Experts of a small language model.
Experts: 16 experts in each of 13 layers, 80 squared ReLU neurons an expert, a softmax router, a shared expert of 256 neurons.
Training: a variant of Muon for the experts, 385M tokens.
Below are experts of layer 8 (counted from 0) of a mixture-of-experts language model. Rows are named up (a neuron's input weights, with its number) and show model dimensions 0-191. Each number is 128 + 32 x the weight over its row's rms, rounded and kept within 0 to 255. Numbers have three digits each.
Before each expert's rows: "comes after" lists some tokens at least twice as common just before its tokens as in all text; "mostly gets" lists some tokens that are sent to it at least half of the time. This comes from a sample of Wikipedia text that the model never trained on. Tokens count by the router's weight.

# expert 10
comes after: ".", " |", " ", " with", ";", "'"
mostly gets: " its", "|---|", "---|---|---|---|", " Succeed", " her", " Its"
up9:098086084172069079142137148119122157168133105112130146139115135124113157087138143112152104178132065070112109085173112141084140125146198094131116116099189133139112183139148128168071166090084178117069187091116131161120100130149094128159093115129128098143081118170123131117167143117122167088207076139202089127161128114158128137140150051096153138092101128158112154106126157130114146104129086188105098088126205145156153098121149141089140097090057098113143113141097177185139137105129167083106081165202159180123143148183135124171149138093095157081128135112084141177101131172133096114
up10:153133098115132155126105150133072115138114137166155124140164099077071147151103060114187091057095081209111107150158159134104130130109119105154134152092124119122070112163176076161119153099133199139086168160163123145142150144097103111117125094138101079160131208155124122141142068134116116107189137093155145151081136144167123147148160173164145129071120090140115093149072089129123135119111106150107084164090160115159171125179183120094115110147091085128183094153132138126124072141061077126129131101168125127107104086168200109090086086148119092176088158140225141104137108159158155150
up11:104107112129046087145102146094124072163140137152142089119167139091160096160124148074130126137160107153084067115123154142110121132098121123104185128143144148177127175167051131119110096085068145134078113109106105125086140153135129150139082132102139111148106153108159191092115128159100115159108125145152134192131160147184083139144113139120168185147152153120101102172126098137096044152105099162145175191193146135076186151172141123179119072127121094126116133195096194117136111065117098179153064083160131104104166070142173126150063149125067111124125103166113173127174135103142139113
up12:165117162129070073101122151176072148123109135132181076131108105128138135096190174112132161112160080107101124113130140134058187140148077132192186114165177087157072080106108197100123157171112127103106111071099177094104080143133154189114101193111185157123112148131058172115136145059134155109114106169094162135141028182122145169139120108133175147108077146077155128139155118140099169139118143122123129111140178142132105074137117120136136110127100143149098127158138161089172147123166170137131159117102153143097089110141153163163109130063130112094151139155103138167095150114122066078
up13:092135106125095092124106175101141147182159151112083118137145121129178145111119169157185066138098136118110094179095117150080102159137118145079154120142110132133157123082133061111078105089118119127118134147071140150069167163117101095117092137094112097100097108042112118154126148095105115109142106121144097161166121092184137121134077162108166095131158098160145119156078103220137097185137115138128144122180150097164178187167160111093147154056092197127157069106167167138080136134176107142067159123075139133177121104170130130192108145176106186095170140172168165099143119144124096123
up14:112134122121113155116107200187142145087188116118150122121086150193101047167131163141109162068100146151103172104154149146131135144153166109140121206072165115112120084151119137080164157137111119138109135164143097126111129085162086111139141117139103069161092132134154165172146108184096059132213088142067086155120147122099108115149149100041134118090134096136125113179179149075101120146131062086114092157160137102109117132123143124163116135114180181121072138152094135160146102167129104171093179112093107119065122123121102194149149122087110159138181105146177142164140131060104111096
up15:143174099115136106149139129109123088098108106153120106079111151103117128126122143109124139178121157066144096125117128110124178238113120085082109098060128150141177185179126196131125075137152074113118106123115160118147096113114089124120109103138096125119146169136163116147108175087153146093160107126154082139172069167137151126142120114117171138075164142160146132117155152141085123117106179121129156116144140084124080156190139076137127104112174173113127141130165073200122056183168086079163149160084202180126151140112176084070122112125081110131199139193072124138090096169098123136

# expert 14
comes after: " |", " ", " 0", ")", " —", " 1"
mostly gets: " 0;", ".\"", "\".", " Italy", " ?", " LINE"
up9:123094122132122155163126161099121124176146093087132201131099193122106140116086153139159115158078116073110132097094090140081108192122141165113129134096136096135135106093145188174083109076115194116109186120131135095143122164184089138155158057142089110099162135096075153123168121099109134179149128131175077127135081125114143089108137067169140083115105089141078177115162106147118105122122166198120100134121148171183145110178142128110130094100112099182146153117053174109165177110100145089137081141160167149108166138104120119184108144080152152037123137172117153133102098150203140110
up10:113094133112081158144146153129160167131024164168124159187184114084113118140150117158161094126110087098131126127109155082088143138163149098146088145112148141114085101132172167095119101114143141152157135142173090101145140126109114120113147076121102108136166145179127164167168098149090108074136168180126160151113100134097141162146164191137182108090182090109076100129102137162143144147080076180135099194180077145103148043163113122139096140148112108111138127100175121080097171135157114204133062163118090085171093123155149128080144093102159119052084134104144141081090097166096136136
up11:106106157115110088150147179129122077104140136124116141120163134094119080101113187125075127091165150186121084099143190132164097124135114134113129122076090122225131126175131185130132092080173138126122117111139087163132135124097139128134071166145129144162131171115124121141097168203125165135183112112140093117156196083122140147154122089108184131104185165154105118214126085058107068126114120096100132163144085162088163100176112117154158077115146096138061145141123125137132106085152105145144121098095131094130189115131148102175067123111108150043178076148166175182119136088108105099
up12:108125104122094099096149199136142168113153138114161165106126089126102113115138126114054141098146110076068167127123180078081206141108151103190168099127145073170085133134104172097110188168147085130095150100085111119130109145174124213153136172158195145131120140177070149124118096078201125131079105179082159125124083135140188143130114094156140114127064151101121144103093095149111142173093132106154140068131144128146145035154159116094114138111102100125097113141191118121123149138161127162139119177132194173114126135161152140137102112061102143126140134164097144167100164098097091111
up13:122073121107116069085102160076180142123108106113118110099120129116099139080119155121117107096107158137131129161081148147119134105161131103188162084088132120180146194125154080096148146125131115115130104071112076134132123205107091145103103161116181120110166148085120107145127171063113144135125124095115115103118144074158164092111213090075176127113185104172118177097107096185160084164169099144149072155117172096155178072117179076113136184072119129128146101107115152075123119179146154139149162157144155186163168185154099136157092181138121175155063095099120116092161131162148130124
up14:077133133127143167122100158169167131128157114152140072186102177104119053128106109147125183127170175142116149116137116115130151143106144097135126174091112107101089138107126129135125113164076141102170141149092093058132178130173105128197124094095103115154108132114095171096143097124074085159162166196050187145123143160085148170143124129111135116117125121078082078200166089023105110183079091150111142151192081131139138090138072121134112132148148154178121142135122115108111144148154145145040126159152084121115123161154127135203107171125141075093110083152141107166108140104161140157
up15:136116116089138137121165144098147075126092156107148151105153165117112120116140134099153101131122093149011140203044168091114145154106140132109162102106136114157172186161172165171108135101162104154054099094151148092099147131106062096172182122123072153173132123173146088094088100129107200121114139146134125136157138179121122184109148129153123116091109088108211160121110115133103102150122147177127163134118106201143108081091136118163093145167177193131124091127159115093089150116157057111154149113089121121135171186132146100137131086111075129133177143140077117150135116151053148121

# expert 7
comes after: "\n", ",", ".", " that", "==", " =="
mostly gets: " when", " where", " which", " about", " after", " until"
up9:132149070195124094088121157055139111172148116172103177159139117159134134094135056133121124135106116094142110129136114124129147124119102147168156100121156129136097174107129147154127152025143171123096156095155043179123109108155107116137117109116130105150155184135165176095150131133176192159181068110157090130117132073125116102157096069123131091065146124095120155097122149147104163109144099151090124150141147177149134117097073127082173153160128147114173192156065110149172123105099149041131100167117127108112151175117127153162157105043151173081159111182091140172098080115121155131
up10:127148081144108145139157202139109133137152169124156099135169128056027125108140067161124167084164126113069064129082187146156132061145182135117152170127131179133074164143176090151105143117128141169077173123130112099179099179131118082118176151171053099140163122122123119107129140158155142104117128106157133176074141133172095120096084141115157128041146108120114110108168159129160158140151148130128088202090139069149164117126168154052129123155086122192110090116161134088124113129097089115094127159144139104082088090106121133110076182137125097127133132136149151126142116178100122124
up11:154051127143104069148172128129102090167142089100154162155151140103106172140157156117162163094157169126120091105135116125114107083130082112124117178076151080119108159126119133082165145087111141128109168103166145134098137153112062062123070151155115131142107105143102211177069168153122124120115103160137139138112110140173091066168161069102163136108145225165057147194132088132113095112102138107141104166117120067150147153126098143194138111128091113158118143154132125162139107066094162129192132126155118115138151126185136077166094134086098162076165080124136135173139090141119201104
up12:130134130117063064107118165121099175155092094111150126164096105148126126156154130087104110141115064088121148098150190111083211169171065127198173089106182118142095151114117161135146147127119095100108189142121195105144146164152061199116146175129204101087140155106116122129130163098173160110125120093136155127130031158154169167157136096135165142067134145105165165155084111113099135157095109162102114109162152168115124105114137140067128115115126098096123124132231141161131116142115151120127173131083155140091110121144136131140056126069105162112123098142085131150097155085117083129
up13:147137139126117136122115129097144205152153087104092114153113105136124194117162141093120109160047156090090146180125168142109144070124119112152204145192093103169157127162173062173113111121056112036108149133142158094120134147193129125109116168096107112112177117088134096172096156142127141125059120126132105177116130129145136157176131106025132116126156156140107109117045101155173105133122110157106041139164151128159132111142156150105168144081173138079094107141102152133155133128095123154132156079098122146084105140158142120188104143182092193178068130141127127132109104117097124134
up14:126117126152123144096105158175101104124134168153144147149102136179122118114149125131113154122103096135133165132105080132110091136151128087111158225107199108121051151157108104124174076132125162114069164132139092076146095112165118154171142153111078065164158150090183145110104172152129071176176123157071146149088148081126116141145100100098094081085135089117104139157160062089137077152095028153165106144146142106107126118144110149121046079081172221113125155123079172117111147140157125116143119150123121095118127157163166154143109175183112105121177136142186163131155155121120118094
up15:172132109107182096176155145112168104061138138142145073166147150118112085133151094086149122138074106076123100151123154160089137181097053106133121076140109156093173167118143163111119134115159104131138113116115139097167088128152160099132163133138120141081181157133135158146086087137091134147105137158142109136171108165092212169160127106147174112095119117167159147151062153144154092153066077171127112129180121101131107097139087117190116134183179200094174118077170090124139142091129070126169163161126135121067075154152113126109120144097115134168117109190041173100127120127084153071

# expert 11
comes after: " the", " a", "-", " his", " in", " an"
mostly gets: " near", " early", " town", " period", " became", " Coordinates"
up1:174119117073130103091101200123157133092156190116110145157101186064123143140064116128132135139158100126081117052158189080128127129125173199129115134139173117146083116159110154130103123154075143128110080099135201134153087171116075095076079116154133074185130164124129127103162157087116214165125092142158171146108119105110147099166113148143145160138113115150142100082150156090145066099074149102122159132098150100183092165152126165120037150128168137149130075164081121101126085121161124086105121101144136181140146113146127100139187165083133086131150083120114172116145150139118166149
up2:090153127138203134094127086187169179171121085181165101127170150142128065186155111141159140156088213118182163101112109139077090130109143140179101138102115143135115138117141140162139137150098140158109127097097092105088120079112156162131092126128122133113081188122110157142146145149086129168140135115176145105120107198116181113112160143053127169153160120165125075166057091177064111130156063076163140126113120120155168102129053126106053129163136171055122105148064115087117100165128137109153119164096141138101080152118139114158129109103161160159092084149155101148085132122160126139
up3:115122146144143108080102225143157115119118123098110099184118108159148103092111193146085102133158176096090139109085127074092137112137126139133114136159176136196156127103156140139117115124130137172100114106102138078143177146148121138127097158125097071112144196170056176155195115115076127073178079146125139101144107091129178073214123119085107100132161130124090093112137107107109144145175126147161114149127182147156183136102200147104127125107120147129104192130114078157120100096126090148177160105042088149081164143165179075145142147140113068142103155119059122122100133158101143129
up4:088130158168126129095129126130174142242167166133163077135080132066103140130178118118132117183123045143124094189138134095082122111124108048083088165132143092118106144200089101087147124163059117144133080119176098169115134143151171102091079155099191098138136143137099086174139164089111091137128144115102093113125134168183159110146076131157141079135100127173149153137073117134081153157112103129130150095154129131125140078088134131129107131166124123099128151120180126133134179156094107113137193186104161108142085145191129127127137137105146143097216096126114115142107183120169109082
up5:132121135112120138103122161143149110087099185150165102102120132136125160084103077151075069128149120097146052151231141121166097097148124131137184144125128172098098103182175169114142119126150161094131121154145078080193150111104124157141123121112070111100139125156114109128139149072166128077107145140153171196101133064094159126129112120088114161166181145185115136213152124171069164135149143075117078084028124128133070169158134103136110148149160184152134131116116163145093088078048100119182090142127133152137119121113167115117115146160130142131138117076116169133104125130137184150
up6:073115088095094104077129140098163119116125092161070144128116141132124079173127090111131119133030147134170170120052088156145128112146159183106181153061091129171164179141101116066146146090087157170108052126136161128053129091177120130133122160119132096031133180078165121135173133199088174116123160130137080137096137169082144137200104106127105148127128171067168114115144104142111097121113099122102172118130181122127132174159121156178162102166105109148116096146131129200173102122121127137196121169161154133160123146153135136134157132144167113134115142136075130145123140113167112122
up7:180144108122141096127115187145162137166123168133109132128201115175150105144155079067166119128097080138139131061121171162083144118133117112148186106057086134121156119094129089090139141177149160151115114125138081114121076168132185108149115171213145134227110121067089172148145151141129176133094130106129141149149111115145126117152139049109135118116125125151128171165161126096068108078138120167081111112113145105116080135098084121134128139103157140147096161081143115129091093090163095119169200077099100120115119186079214069122170086116093105150141150137102149099134110151189127142